{
  "n_layer": 8,
  "d_model": 512,
  "n_experts": 16,
  "experts_per_token": 2,
  "d_expert": 224,
  "d_shared_expert": 256,
  "activation": "geglu",
  "moe_layers": [0, 1, 2, 3, 4, 5, 6, 7],
  "router_score": "softmax",
  "normalize_top_k": false,
  "routed_scale": 3.77,
  "balance_loss": 0.00443,
  "balance_bias": false,
  "init_std_router": 0.0251,
  "lr_router": 0.00106,
  "vocab_size": 16384,
  "norm": "rmsnorm",
  "norm_eps": 1e-05,
  "tie_embeddings": true,
  "optimizer": "muon_variant",
  "lr": 0.00876,
  "beta1": 0.95,
  "batch_tokens": 262144,
  "seq_len": 1024,
  "train_tokens": 2328000000,
  "steps": 8881,
  "dataset": "wikipedia_en"
}
Below are experts of layer 5 (counted from 0) of a mixture-of-experts language model. Rows are named down (a neuron's output weights, with its number) and show model dimensions 128-255. Each number is 128 + 24 x the weight over its row's rms, rounded and kept within 0 to 255. Numbers have three digits each.
Before each expert's rows: "raises" lists some tokens whose logits its average output raises strongly, later layers aside. This comes from a sample of Wikipedia text that the model never trained on.

# expert 12
raises: "-", " with", " for", " by", " in", " keep"
down12:128115120122108126143146108157104136092140142130122150163157135131140106122143126123142122126167093164155108103108125174109182162118142157116126168125083095121133142163130074148132171130148123112154114113118124105125121156149143154127123107112108137120150152139146105078157124138137100171138176132160156160124157142150113116101126074179138129090115121151111110133162150088178157131122
down13:122148159141137161120095154105127111144117140144130123101149151137128106069069133130074113177129159118146161096100121112130138123161156100159147119165113109138118107183158102097131149116103085136088141097124110168126142141116114170080131132088129122139133163104137100133109139070130114142113118124143123140137127142119174144150087141138187152133120152123156143114136106124134103115152
down14:138126103136107107153114092140137114141141157163116115095164177157120089081128139093138114096111156119138146112091101135078122129136158122133105150119125118130112096135138129142138119147177121114132136095154090092123132135124117113107100131064155146102136099124177135124107156180163159118139189167123130127141093141125106093111125121171131145125120171142131120145153146041154144146161
down15:171130166122125159128106115123141132098144110110125132097161131143157121163152093141131134119154101125172127121175083096145114130136125107133124095086130114115096135123154133115114156175141167100177116112091159167103090093145101089172119187099131102112104112122120163169143140123143097119151123101115113100140127073164122133117107133090099159137100183152100144093118123137120152121092
down16:133118101134176118111128101107122155110098151125137130119128126158135183147174107117123140121136101106144092119158163125150101126099053135071184111155137103162132089114095172124067118113165142092112125113115134104113086163127147129153143125113186098132118103135127142097102131171167186132141165138161134109115146078155159168132165158119159140146152163087149093110123088154146120165093
down17:143136126137126142130156094099129109099129155119128086158137161156150116113141105109164155126115128118145151136162135114108134089127112097140142155166092171137162125123155083115139140141087100121127111164138094142093135145123107148110174162148161117141111093148128148165133102128136135162163091138145109094124164136135137121143155115095130092142103140122154088154104120149127106153153
down18:110120089121127102112124130146103141132100142097180150142144129124176129150117140122104105165113089124113115123088124138145162156149077187116140136121145086096124128078122081143092155123136137141110168131136114118139157122100115136124148113122143137118102141073180142147137158145158124117119133121110118162142184124136110131143131116110136115119079165109136130107138134074170134122128
down19:141101123086095156124167156151122124102153129124156138120159127126104106115114106111096129100139091160119089140138169109123124118098114093135142157110141110064117154156131139084087108125134130155149165128127157131112132117112146157109174141116136140120151133149152089167079156071155115106135097155149091122157125123122141131138143106092098123123117118150116125127124131144130135153125
down20:100122127129148141143115119121120121137127119117117182119087130082115107123068124107110098146138161114170100131112091099107132135131143141152104105177123161107079136120133076116146156096116154133142151111118132178179108137118106118138146131111118165090140170098158118084132072135090124082131121150119125115132127098138105127113149146145129128131142131184145162135095116109152117138154
down21:143117154174136136096090092160118123156129116124100151147100128138125119146121121116103092132140119122117141159127153124138081140091156111122127101107108106128105148094121153099132129117133144190129137135169088093128111083175127133086112108102120156131117167141150088131086120130116144109111154136088099120075162128123124125144140150165129111145112145145116085120089136149179114133083
down22:139118104079115120152153124155150109133148145145113106135135144148153130108155073131146158095106114082134166129094110116111108133110112132126097105110177118152138124116144130113098107154137126113142116121164128115128123103113128120155171117160106137129138141099124143122140095173104088141131159139093158159122081130108156110095077112123141134106168126122125110104110125164134132133147
down23:150119106132086114132088138138114156124142121145121130076143109130091114148126120100125100132110129098145121154150155146171156161160127141142125113127128145147118130121128111121140139123110130132108157099099128144137142126114158097139172136098102139104116142139166081124124165144128165153142089156114163137145146142120125101139139079140138111133123104151132141140117157099092115152128
down24:106125119112148123122118168193083112133153089098095132113167156156123110083151110127128149140152107136157119107085145128088120116119118193122112126121112126100108108124141138108139137141169155139145125137122158118110174114141159218162075117149099135123145100150126158121114113109166152155091101114111128180107135152151096124098130128132098098149174117144114157172114151152118143087144
down25:117132143104157144096111128103133127120126133108127139128098121125139101131202122073086130100087106125115095141149141116155122151126114092124121167104178137096124125106086136139131127127111109107127101127140154142162146139160105150116141133096130088115088135116105095126117113092108149160114117159128087103135125129153105113135111132146192161116160116119146104129098158127135154118144
down26:162117133138145149141097142114130139148142159126144077142128150125149134130131130101164125094143127110132093105125152100117114119123148119122090153098078101129116104126127127131148124151106169078153166088111127104136110136162136119163092099118118101104131117139143141137152130114119133096138115137113143138120125157120142158125117116111097125112117158089147094092121141151129148100133
down27:086107120131146152111081139077105122129117085125145132113085118105147125110127162110133144143110157106127128096093131131107075143150118106116102139133146100143148111123119088151121166110119114155143115131137098171146134125163149154114104114147142147102129156124120100124131121106126163178089134118163115106176127093141126133127114103139175123142139111151090102122103095183147063100119
down28:161090144107118127121151120115111149160113093145143154145163155114092144114126171131161132147099126115143156146114154121145144156143096119122122071121128107113151163136135159152141128110095116128116152107062090176142113122118132119180122142125107117098122108149129134142134157127155145104116104098108151162122125169128150134131182131165138078075112124106145145146162117110131167097103
down29:180132107124113131117126134154123131107104117089101087122122157166120111092114183132145161124140106126093134116132091153091106120106038132131144076118109128120092097103076183102141125109121146098107136139140082134149121096178112131055104135139148129128109131099135120109143085087133108109134134116121124100091183159083125130152112175122132149141121133125124142128123152119161138138144
down30:126135129120116152157128101153111129102094111129132128155062143129140107125115157148110129127147121150105144174200153139118163099145141136100138135126161145102142146098141131104115148130069126155129094132076155105141121092133169149159134103111089122141178063138133156086126076151117143099132144089138095129099141055095101127132085114149131071112114104142111071145132073150168122145117
down31:083115161138131149156156101132101128146113148105146068153111119135128164118148163131120120170087100103161114155073107179136098144144119139109145159113097125143115117135089151142112142162170171129131128150165102152107094121168132097145109124134085167118144151141136126110116153162162175139159106113159130110112163137125160134171188116138126140080130131165097049115080099119110120118162
down32:146085135142166101156106140154118130147161139120131098163091112147085157111147127123141067103133100097127149145113117134122064139127066107127090100161098149149136091066096106130099140123138132154097126137161160135113128093094110151126136122128131134146085161083145121122127084122121142137102113147087129110178129124142143118107105099157098127128131176149126164135140109158072112149101
down33:169157114117157103133122141117112113140125096131152134118106143137101117162153138146115137132106148113096090073115096095097139135076100125134160103149135109181130121137153142157139119134136154178163146044132086149161102149123132089109111095100117191141158161125138121143115144102138143153139133145148144137129117128112102126120129110133157133117128146128109163139084141173114103133124
down34:110159137107109122104120046137143139102123094139132133164072117162134146102116121164080095158117129144190147117103135135106100159054128104125099118092141140145144131145149107128074110160135111157152131095139198132133148142135111132166134103098107155125126128105121133118134097140100156082165126124103146142113112136166159142126106169137127130118142121142112194136126144085117100155119
down35:097099130130135183196125101091139131141098134119133127172119113112115116139125140133153155154162130119146108112162122092079163117072088149172141162140159131140137117128103103081103138111125141138153165097088149148081130100131141126116095098104143154135146129125144130129161155167142140113160189161129157136174169146108129094113121138139146143135072136137128123091125139088116125124121
down36:146094157150095104127128128128141079154145121117126100126116125179126084134143137131143116097097140111134140114137097099122127096093169125118182161103109122113150130113159136101160167073146157138139135115145166107118116123122106119103137130122131118135138136122092095134134111113122101141134138140114116144153119123120146141090115140076148135139165104093110188128159122179121085122114
down37:190108136100130086149115166179102158145169103147134094123070103139109152150101128110139117136155151156144112143142158129120152135158121149142130123164117056138152164146133120138114093116103087120149109148123133145137120102134123078117143068111100156115124152124106127132090135113140124137107149145153136094148128143187137175125146131121093128121140115142175125131142114143115117131138
down38:156160097121148110134134124152137162130118183150161119086112140145163137110114145156083116131158153127128142160124098131136123099146118148117126107128172153155111154151130131120137120109144123123127120103146117073143154133124098130117150120133152169123146149140116141158081118180093094133138177099133171100088094135090126099107093129063166135094158149121128101134120130139139143114169
down39:089160143105152104178144102097120072148119148121106115147064121135131169110116134154149164107099125119077148101118091153122165103124148118175127094107142125094131129125172147101091108118124114164140128126079134107100083092116115145132158136121102161120089127145110153128117101134139167153125128105131121136100150165110105059125131134119115096121133095145121138130156162149108109119163
down40:144119135148141110143126134107127168131167106129117166130105131157084104106104150161154155100138107132119084103154139168127150130140118106128108118110116081107135135179089139127091160113134092142134110119135148102117116151153140120137138139148135128152159120132114114134111086102156160128065106122148130126090119124151122124091132123144145110142121148130099139159158127155145071112138
down41:158155134143119161134139137109109162116142120144119145135229126097126114108114157127131112132150114148110103107157108133101145153085081144155106135138059108105130126143125132109067136153152143157104091131111141125119133156161135111124089134077167096119105107145098142096155113081129100127117124139135128071129116112126126128095171129142104134094159123127092112126125141146144136168128
down42:127128142124089138127081107179109140109102068110076132104098123133186120104104161180128124096129121129160139139104102134116117150090113148128124141164090145140140112083145117151147160172139115115150132157134105106132161145141146143174136117073092109147167129136137136129157141089147170150138119115117092113110131153127144145159113121131115132121099148183152142206148122125093110143144
down43:140119154126113081121159123143138135118160114128125138135132113138134174096141118140105124161127109146149109109169084105073099128099089139156113167128098118097149111113117140141099131144094128196158135152113130181139121125166143120117118127125189108101108116138144109162171132082106133127139106127106115133146175127132105190101166066118149154148154113153126140140153123096125088152104
down44:093128111107104142137144128135131130104154155160140137106112141115088078136139129130147096124186128113117159112135110122126106157121130119059118125113125120108102171133106143107144156094137139119150133163115134117139164134134154131093128126147142118170106123118147121109154097177137096120096101145096117152171166173134136133106156137102076111119153118118125112134155156115177118126100
down45:150102126125108120111133118127147179146107124165098111131118163153131100101166127134117132115150133120155121135122126172166127125152120130100105070109179155134155125140178135124129117130115167136121121122165168155134119142100144153117151131139104157098165131157152155170067107141138126108110152174157147118125098160146137091150120150105130144100150144101102139128103169111121156134148

# expert 10
raises: " of", ",", " and"
down0:138155123154113130118073124151138095096091129107124119126225092145107120125146148115150138113153162158108118108173140110111134087158150120156111131133130127135126128126119091149122146118136104156114161138068109132155092121173138141131096151170120129108150092151153089164160155098148146127122084097076117125072165095164094098157156147123143134122115150130098119130146135128153107104144
down1:104109119118155096122155085107109121122136089165166146116208179106171114123139128101139164129146128073119141091160153138153152156122146178137132092126127134149131096135153116104128120126077160102128136119125110151145144116099104173123160151120129117097166137098152131109075105107118112129132165154142125145152115100113121150155125120135158144141112115109143151139136066155117142125105
down2:107118170133151197114140112138145124144105149135138106124149104136137129111147106080165134151144115143117108114132137070091095121135129129107117127085115111132112119138116125131130135122109158144139153145132120129081111170152127131116116112161147109158114100113106140119141115125145175076119144118117129186113144109169151158161111125125096145135083149110090114137149128146145107106127
down3:132129126090116144134146129146124166140120141088147139134157117127133108114155106134106139117173119143100122077138129098131136105135140130161083099127156122145088110166103114089196139126089138113115136157134114096159172124146109146150111125099180151140150128120173124144127140146122125107116131163128102107147107153130184123144108141158097160151157133126147136139154129130109150124098
down4:130114098149120082152149112152127115100100139119143134151109115128105136100135143098122146145129149093124160071096174144154134130159124139158103091126139110124104117126153147128102121154177074162148155079148110130086112113140118159120118137106126117132105096142150112127058135146140145138135160100156166165149131152127114141113169139087178151127144185125161136124109149116123144193126
down5:123130158110145112098147125126052151138105146137129106115105103162118125153132127139088113133138136140089119122104112104106146139150130113118118086121110152142149111140113123118134072175149127108204158154118163126141174089169111151115109128139142124149112133113130103105137107085076129101113121134117133151118136116130121138121101139141126113122158128119141098119150076157118150148141
down6:115093134147123145141141122152101125109143089125138132168134186122108168133124136143146126136198137101134153148124123148139085075110124143098154124121100150096094121151135110147155100137093103114064108144165131156132137118101153141156145113121105125077130145146102123101118152154124149116120133112126154117129103138136104131148117117150123111142132117129149083101120157141078123135114
down7:162126103095128122108102139178141105127143147135135104116107128146126111097101118146097129105177088089116128132182132163126121145153137135111128093139117111117128116117126109087113098126108161170086141161128153115073088106111101150113164186144100153125128142118131095154136159143115101132103131136154150101126141133164131141161126103134107131117107159126112113131107152126133119180133
down8:154120103153154110127120113096150104127145100100151100127084094171132104157142144150153098139082138139057117142150161154158138136158108120131100133134153146115144126132127135124134128156114126159140135115116116111093146113161132123101116172114154147098114156101103136179119119164114159126121132147113111164118147153124138117155146132130146099156092111138161139080093153113106110205133
down9:166113109159120165144136120128155103133116084158108118167150130107126123148149135182085106136137095120127157098133087162162131151131131138090158112148103081113116139125140115144149154120121150141133099157146141132102117148096120141156093146119116121119126168137118132126126147087115126097136156095112093119135153125118110141140113079142128162108125132139089149172132118152141122134149
down10:074175170141110133119104123149129101133176134104148153139048134147132111069089131090158143119116151120095161132116149108129108120118134146195106145094093108105098166122146137146113116157138112110128130141111136157117124113120112154152155152114132159149108156112100160140112123114120166137149143177167122127186128101126120167131130090110125182147162160160140177052118157093107148117151
down11:120125106158124135146099146120084133141126105118091156160130098150162149152122176119113126129083088142112140117162155145118148140136100153142120142132124145131135153094134054133120129121104145146122146121112117121082128113127095158113107141124170130148152134143077091119109138121119148125103129114119124103136116132126119127136120138127125091141158129106126159117101136107133217098102
down12:110173162150123105089111139158164152132128111131152122140185153121085110122104140103118123113098115125171100147182111112122147141160144082150106133161136116108111086093166106115125117139181124160148116132130122138100131091098155137130157153112135136100097138138062090134119112162120108104110162139126147098115141126116133119116151124135091133132107131102170125141110160105135126118138
down13:172153103143163117123110105122152114126150121107131102104115140180149107144123125136151133139156098145140131114108133128102121131118108121102101193137143122170155189157170112087143132122141136158161123109145134142139133117124140135155138090140128116120136145144144122103139145114151128154149147139178133107112154133108068132115133145115136120114117144180094118147111146136116094111161
down14:093124170169122122106134150122156094147174103154104133129144124125113106132129133081131070129153121133137091128152116129150130160132107135132135126133136109166184087127119105124084135154127115148161120114130116108111098127196098133067122121089144164106150103140104119109189162129114141121125150115114080142146132147116173093127142136130134141137165141151102120118164131113140125144112
down15:178089146093108094149122138144188158110110149124133140140180144123127120112123098100109160138103139116137166174161126107171161146127105097120136105153164168124142099090121124149164112135087100110157120138155132125136150124132096107131105125164130159156118118087109084148119154111125116127094078098113150105113115106113150166141135113153106135100135124128135106095144099134103119151106
down16:142126152156102186100116118153150143164137097137094093108061127111106201155169136124154187086161116099115161124095135113103153122134133141110126138082139106103128167136113175151146122144155164180092146117108141122088104114139146134153112132134092148119160171160143135109107115119081126162110158119156147150097105128141051134128148121112095075131115159111085115110081107124109105125094
down17:136142134152139162138164162122146153150141104109142124162040120100152177129118146105157130108137143133115112147133128110131128107114119130136099141105106100147088135153120114044118063098085088105150060173130135113066139084121086157138155145124159142152072146146171107118151106115123093116145134132114141115142102162126138162119096136160150130102141116128136156130124128133125153152125
down18:128112160115134076134076176167121147127112126158090120113200107129095107103149094128095081114141113132169116144151120113089085127141139138150128098155105156144125129131157129086125190097160121128110139152147079107134158135100124121111137135111130133093129112124123189137161161134142109143135147145115121152118159133093122115136149134124144110125120146140155113110121091160101170131104
down19:161145118130170148121095122113122166098110119132135104130115133110134114160134122169117125186084120124138097169108137153142181154157083128112099112140140147128103147160147131144138106154144115162149129150145127141147129137185140149136140123132158112099099171109130124103136102107164116079109113127150107105134110115114126133086117111161114095139139087144149140093154151122110119129114
down20:125120127112107125124142071142138164125162135111099116107122139114115116144123115148131119142078128131115128093114138146134124143139157126162114156122133127127161153164137135133144121076098109149144126075129138137131092160163124125144108143159170085143119143089123183145113091163132118138172099126136109121115122094120119138121146163135110139139157118117081125122136120110153106117119
down21:125102087118124096163116110125159130067121115167138132090178147150163154097109145164117133093113086116168120116165099163108107139112100143101168133126139096165132096131134112148106116081122148084118135155110092152089143169099131117136185091132142165116108143141169125085088088101144170134087160110110161071152172135110147154132134114116115149162132160128143142126115119120134158153133
down22:120137092082118117106144074167120201123095138103142115132101096129127110155115132169139136107104139097129163125144121129145112141131161125157114148110136139118190110160128154118120124147117132155089172108151156097064140138098113140135097158118142152100118087104129161092129121157129129098146146098144112146157117164111174083143113110126121123094146148143104107164142124160135125137105
down23:120191109135140145126118118143132147101126093098152146130084145114135114060139091163128105097150134126131168098101155120152138087122153159132149164179126133154084160167157151090172104081141148099135122112159100093133146156131119153164171150142130118098175155093151147129131154118130116135124130145152152127155153105151138194169106095131098130180103145126160139154128138143127147118158
down24:113114128090119151128093106149125137175108113107135108138109147104107159094145099137121121132102145094142111123102160161165112132130173147130128127113153142117169142189155130125101139181107107156114132141115145124080132127101145123110156120103111100163122161159112155141133096139071131134118073166126156113130127111117102092135091145111097096153147082118141104127140156134133116132146
down25:120063127110118123111134118147110117190070156119132119161222136142166156102113115113146167113100155139136123123153133167131154157109091116159154132094098096110119131145167092135135150151124145141087111105061134111132168117068127128117136163114145110119173141128107144162060099200138174138084147111162106107189144130121118109100066148192118117132124117112143186118137154121098086154107
down26:132162150117179136177132108153153079072076127100093123052174129136141125126103119100206100143111127156120094138148146156116108135116140128169134111121109144079096117129144170126121128136100138099108145089076100122114155108141144130130099130165138102148116078101148114115066108145122144096120140116127124154140165104167137092089118113104138144101137126105120134135123094113125117103153
down27:144077158094075070119137114105115122178103153130133113119123100090121166117139125139139200127120088085134142120153141152108112122104123141174133109155113106144113141157127114136184100078122118151136109120119122107108128112147096131105126094160148141139121148091130120125131124120113145134182109118100154126122131158086147069112110151115122154096144151139144152100130109104108141107172
down28:099108142098155139150163104126107103134135133151118126178144123133149130178137163116168133147124141109106123116099136142132164124157169148140114121136179088094099091144127112164157127104139110214131155124128156130087084135097162158148119141093128135115152127123150159143130140135136147155097166128120180109166119135111122114109123116144143149120152154114130137129097084112080130123117
down29:140127115124147137118096163120107115109091093129151120154111129141096164118139090108179115111156177194092180087147130127165115151134129151131165137089118123120114111134140124139153122142182120110108133147130117135133114127129137134129091135140169127151098103163105117109119138162089103134128094135174145127102102127119123120110134123100104119109147132125087121159133136128148161138158
down30:126116090120165125137085173077086138082132156133142102127083111131094156127132151156160110118119115135073133151144125126128145153127124137125119135122103109093117160126143103160107125108108177131120143153128153122127138139134139075128090150114132148136142085132152129126123135143099115130167142161113131098152092116130106094128157102144139114143137133176104130089118128133123124177125
down31:111108131130163130127186120150111145086149154139141115112167131106174133125125122133116167137096125113153139108149135101135141133152107182114123163140216117163186121098091106125144089127145142131114144111126127126111148126164178177147129096128123120098114141119168121132124143101129078115156148131100121150098147126113111122153124140140083139086121089128107141146140082135107135103083
down32:148112109095107164132112152093098094103138086132122124113106141125100110120155117107122142118137132145168133132123127148151098186103151089116107159114127137136117148102118157122124142187143129131114132139124139103111166136113097157091124143139150154130122125156103073114137160121198111116133102127161131082140111126163091160128154130132109112157079129130102191129123138159155141087123
down33:134106082151151139130104138119101159112117121101193171093162135085130135110121159108144161141094133124105110110134135100141112133118123121109119156128100113118125173095141170133168147136178109109097143088186107116160118138137104127120149106146137132147141169087124120109113129140092149127137108088098142134146180136137115157148148116177125134143152169162100133123131118128125138118146

# expert 4
raises: "-", "an", ",", "."
down12:067144072156105145077132105191176158169154169113139142156128104144119116167077167104132149162141143145127105164124156130138107120129164128068134124101152140173154112160138124103150128111125098118142139165127136110105120132153106125134150118155103146139142134137132167140138165125134138098140158124126135176114111156097104119175147114108146093111158102133121154092127101116109132141134
down13:144119083180125136152174145170107133157119141152149078124178153137095100124131135148115127119150100099115108151137134175149104153084084138117128113116138137083090132068155123161101136082082148137140129082181135123120153178128147121128113159154110123120093170128104138094117113129167151160113125119118150140143147130117149100100110128142129121112156132113156139198100108168100133173115
down14:124106130149135135115111152108078093124097109159133157149071120155144116138168152198104099133097157114129138133144147143105121127121133120143150141100140096061158168126127111119083080166145101092168124143158143129157118157125097131149112145133135136084130144134105140154090110143133121151138112128168104136120136154166169150111102121129144105118154102113127124117134115163131120141110
down15:102143135122126106126159090129170070106105150115115145161185142120107116122154133113128124118124140137096093120145125127162139141182110134163121133142104154167102119104105130146113112130126150127121178147132112084160131158107116147127177129123139167170092115121160122132115154093140100143123122166104101136132115128135146123135109106131117096089114152157121090143129123094090140147115
down16:144116150126149153114124161142137127087125145176107103098102112173129143125113145129146132073130054095098185139154111120117123094102068124074096082116083130122125140114081118147115182121162157134124049090149118110133131107192151063115115123151114132128095129144117134104081169136115122154171170126124156112138128121142134093157083110131135146134176146110096093175129125117197096113136
down17:107144105115122146112132096133130148143087134143099124151128123122140122113087064084117150096119163133167153116145115158102181122078184125109118145126115113118096124142179144123147154103118121124136161146123114139121116126090128131123112157144118099159147141159164111107163130134082149147152103106125105118122112125096099101153151135078131135126120133127126171171128121129119120116117
down18:132147138140122139112120134141085133123130076124123122108092149100120116101117154104122154116106078100098095128112133110137108126107137113107165138142139119122144139149107118107108095147146141107105144091187090129171095094092106094155114134112160136140147118079136151099098143108158156124116125132142140157171048100107143152134120147135150123133127152177092099136178146209215133115133
down19:129174135138128105172139112145142169144156130142122120149197142097136141152116133103115094101146095153101142163124154133155086113117176116121112113177110102184105128155147146128148116135102107151129123140083073149078148132161117105128137115118127147120135149124127127109177127074118135113185166109103119118139161127133115133114133116145096162114098148092154085177180118084161176149139
down20:163142162115137142110115175132122122110110080093157117137124139131088131135156143121136141117160122166126143142121158117120103147135136143110085140112114100091139132166124132154153114171139094135139144132132153099112168165091173145165098112177123157155155095107148112096121127154140150111097139135147103089142127164117165122128148153123146136118082130092156095135074108131133115103113
down21:162092118169096116095119111112138154131109169126136128114011115116118149142140128128148184099151128144130103114121128119153090137112144084125103123125162183092111136138109100106126143095161107116184101107127133130115097120130131136134170113149110134131118119117178113157136107128132145132106146142138167102093143069140129168100135128118127156110125128108126137140107104117139156126145
down22:124128126124115112148109124140123124146157117123167157121149150128143140130084118148144141145138115123110118119120167127141103098116159126148151147138169156096104178095120128120121091152084188108114124161075089127121116119127140119184090143093121168166118126106117141121162135149112109082109162109129149122124105151109109135156123127118138096146155189089133140094130159148141107155138
down23:115126087094139153101102150124157070120111082141132124143207108089124089100112175117163113106120152119132112154161143121125159110112135150101087121085171115147165127153134129117137123136113118103105186141115108094171098113131100128100104139094079107144149122123130099101143146126117103163122099172149100157135120128093096153108186105098124098136113108171135132131137169100090127091121
down24:133123157126107127126133051142139152124115137184163177094163109120129116110150134089139079121116130125139129105137119118151119090097136118098125158112082143134162123158117100144108127171187110134151104119142141171137151133087121094154139151160148134162120088148072198161129095141141148155113100141112135119162101109130144110141113146138137122126134131103076103169092098134159144093141
down25:114099125141125131121094139136116149101108114119118117108110163138106178070060190128119126133128054139100116106109086122121119130115151159140110156150125140121142120135103127150140113091093178080175115149171158141155122102076142159148189129110090126124125105159099128135107116150159141136135134130135124104110165154151137147152114087146144105134128108079155099119155137166157130133100
down26:111108130126130119147140179103107122133135136131144100156043106138174134121145121124162152149133165114129074118150132130116127130120145132155096119140140162158143125132112120124135129137141094136120145118130134135164169093141133124199090137099146098112110122060158111099051149158129152116113125084162152146160088088136150167099153092137096117132103137157129168125124109138118121119129
down27:106163142120132147118142130145146114100163131109160124155151101128128133155113161120123126099103110132145136084136182093135152134162137114128077123134139127115112113122131131121096152151091104155137091142143121077173122153124127155123156155147108125110162149138087153125124120128154085163129140158139115122136114154098115111116129102163174165148161184131128113096140058155146103142104
down28:105094175108122082148151109050107107116096143117095117082150118171125107151136084179147130123151127124128112123143155140146152141118112106174090121119132128150123124071161122108135142109103138174068098116158146134134098109118144106125093123146183090112154093116123117132120105138134127105148172117123133129114144158147166148153143150162120101108124154121087152132081140125157145107108
down29:141134121118118156134109170188200138145127124163115081163156180129131157085109129141134147136105156119118181129136114095167091144115131070137099157108114096125114124127141148121154145128141139154137123161122141124115137144079137168132135113071111136151115138134146109097162162110173174159140123126117124139176114125142126156153123118176133110113102130140163123115118162147137145131094
down30:123114124151165115159128140157116146114185084125128115160237158109182147111113176140136174122114123132136143085095151149160075114110121170157156149160097095126099169113112100155081156085113098088115156134142135123123133116116129105117120145111138145144139111136122124113130120123128128121085121122140176175125130151127153111129080149154120085164131158141115129176114119131130099137146
down31:111104113087106134152105133120168165161175119146142122130111097101097125140102117114115114144140149144142082140151103113129109139126102127104123127086128123121158161119105162156110120074141116127115183123129132145164141128127097132129108124100157124074127124131133114152116153111169148131139163173122114059160128146114141149112110136131153136117152135133121118146097086111091125143132
down32:089135125118153141142174126143158130159117111143138141109167136130149137122120136100099143117170142145121112173099112112081112135146118114069121117119152145138168113106125106142136099106149107170085093116082128135113167143151093125149105126133139133102115112111167097119194107158126163141122098115143132132096158093172177090128126120095092146086130127147125152174100175090147133103128
down33:114152166178123144119113137142093140090117102126131093153163093127077099144121144111158142174111185110095128088154135155137140127148148104146142138159120138106186106152141116154163145109108137094086134136136112143080105156110117128133101095095108133131113114126096154109131129141175137137130146121092130123124086120155112060129153152141123123058127143158140105150128133123131166128117
down34:145142114149158090100099143138122166133140129129171140175180140140119125125119126122122124136136133129163134102172107122118126150117124112129093142133121112164141075122139120136149125095168146107114114115118139142129149119181151129156131114151150126109113128084122139102122172126139126145121081128117139158126152140174098108084125148161123137162145129123148116127126155118098155142124
down35:129145117123137132139159119133142147172121102100115130109151150150157103171122179150149118149144092079125146128145119176141121085141180110147104109132106118156143105109065122123083118152121161120178116109161124106143130136158148101098106161103106130119145156111133142130135124095133111134166182150135107131109136117132141120136157145137091128069092122181080145127165134152135123128105
down36:160129104159187120148089094127137169151155140107177072117109110126124116142120109142163147114126126054144183152155126157140099127147099139088120122112147147111149086160096071151105150153148108113109117103126132125131143144124125136129097141102126106131141097192127144120102120168148130089079105059144142113155173135120151123151138121103093111152122110149139129116153116124152113075134
down37:117166095175147157081098118128145079137178147138117121115084144101138126131107147114120117100160144158106169120104125162122118091060157104102119082119084116130136143135179138098121116108125134138177127132117128074132107152156115139140142084120147121094118145156096111108081103102111102117145168177109155146153140109095117164123152159105115091134110096133126157124115092100143167143116
down38:062136110121083106111128140102125067114145148097148140128185142139156138127146137152132107110155163109135095117143147133124167145068128132142099126149126122086124122158144128107128124133110131125115160152147129114142107135104161143120069133146126131163119123151112128170130109171104189141074076091126092129115089135131141126112104070176104118110183103143127141139126158136136136161133
down39:154144152124093135112141096126126134100134130070136131129184089188102128164125130139076119147120082121115184141131099140143103110119137115157147078130147128145119092108131145118124089147135139081139116182127122136114105155153123127168100115114145155171112168150172131121129110145099109114169066134136150119107121120111102135079140135087150090129164134181128111137097157124157156139112
down40:089120115060075162099091137105138158136101134142135103139079074129146112138147140081127159100073116136120124135142106127131122145126138151106118126114168116140177155169132123135111098081124129116117128097110091124154104108108151152143161143127126102129115124092143098111117131124139160167152109134160118150149124167156126139130097119156110122107137100074111149129125129095153106126126
down41:090145127152152121124122158141099114138090088137185116090154148134160122169124113119142109069166058102148119145117145160131130113119127139103116139138109092121111128126114125146137127107142104146136118099115135175164176135126164144120104127114161139148103103097152145150071154131113165127137137122121109103097119135134164134140137101158148181145138111110161158130142118159156133137137
down42:104110116126121133089135130100134108140132116091156140116144110101095119134159111091104119160128126138138135160127129149153174105185170122101161120125134101142147120150098129113164122134139122126144112134100130108124120150094085159135138121156162131147121125160111136139149142111141140122155102114096127132093178121136153096103149134070159160109101160116088157127174116112140171140135
down43:141188149109137148107104111163097121147133148081118123099133141147166120114146162117113124149116138097120111149130143154123126116132162152081130101118142153129111162161166155151082108127152133096127109125168096126144117080080144134100157130108138110110121125170113126115104151122140128077118169148169107121083133131132119150153092158167092142157130110093166129120108153161115110108097
down44:104141135111125167087107126110126120145114204128124101115170147181109117108139107135154128134164148161147085134169157081113113116094120153138135134176090132136093113140132131129133184104122106127120121141115148135126166116104095103101150118075124126180111071115104103154107131141163115121087130132155151123127139063155123103178096093124097137130151127119109132119107134091181110125121
down45:077105185110149103147099073089123128131149122118133149131176104151150107113128147106092115125130105138121072114111100136111133136115151193150156181112103116153151147110086132143148105103147109145092190147126125140088109145116125127119114133135161163127174117112126130147118146100142162161113101178121124115133126125183114108146101124137141115090151133157168200106132092132163169119130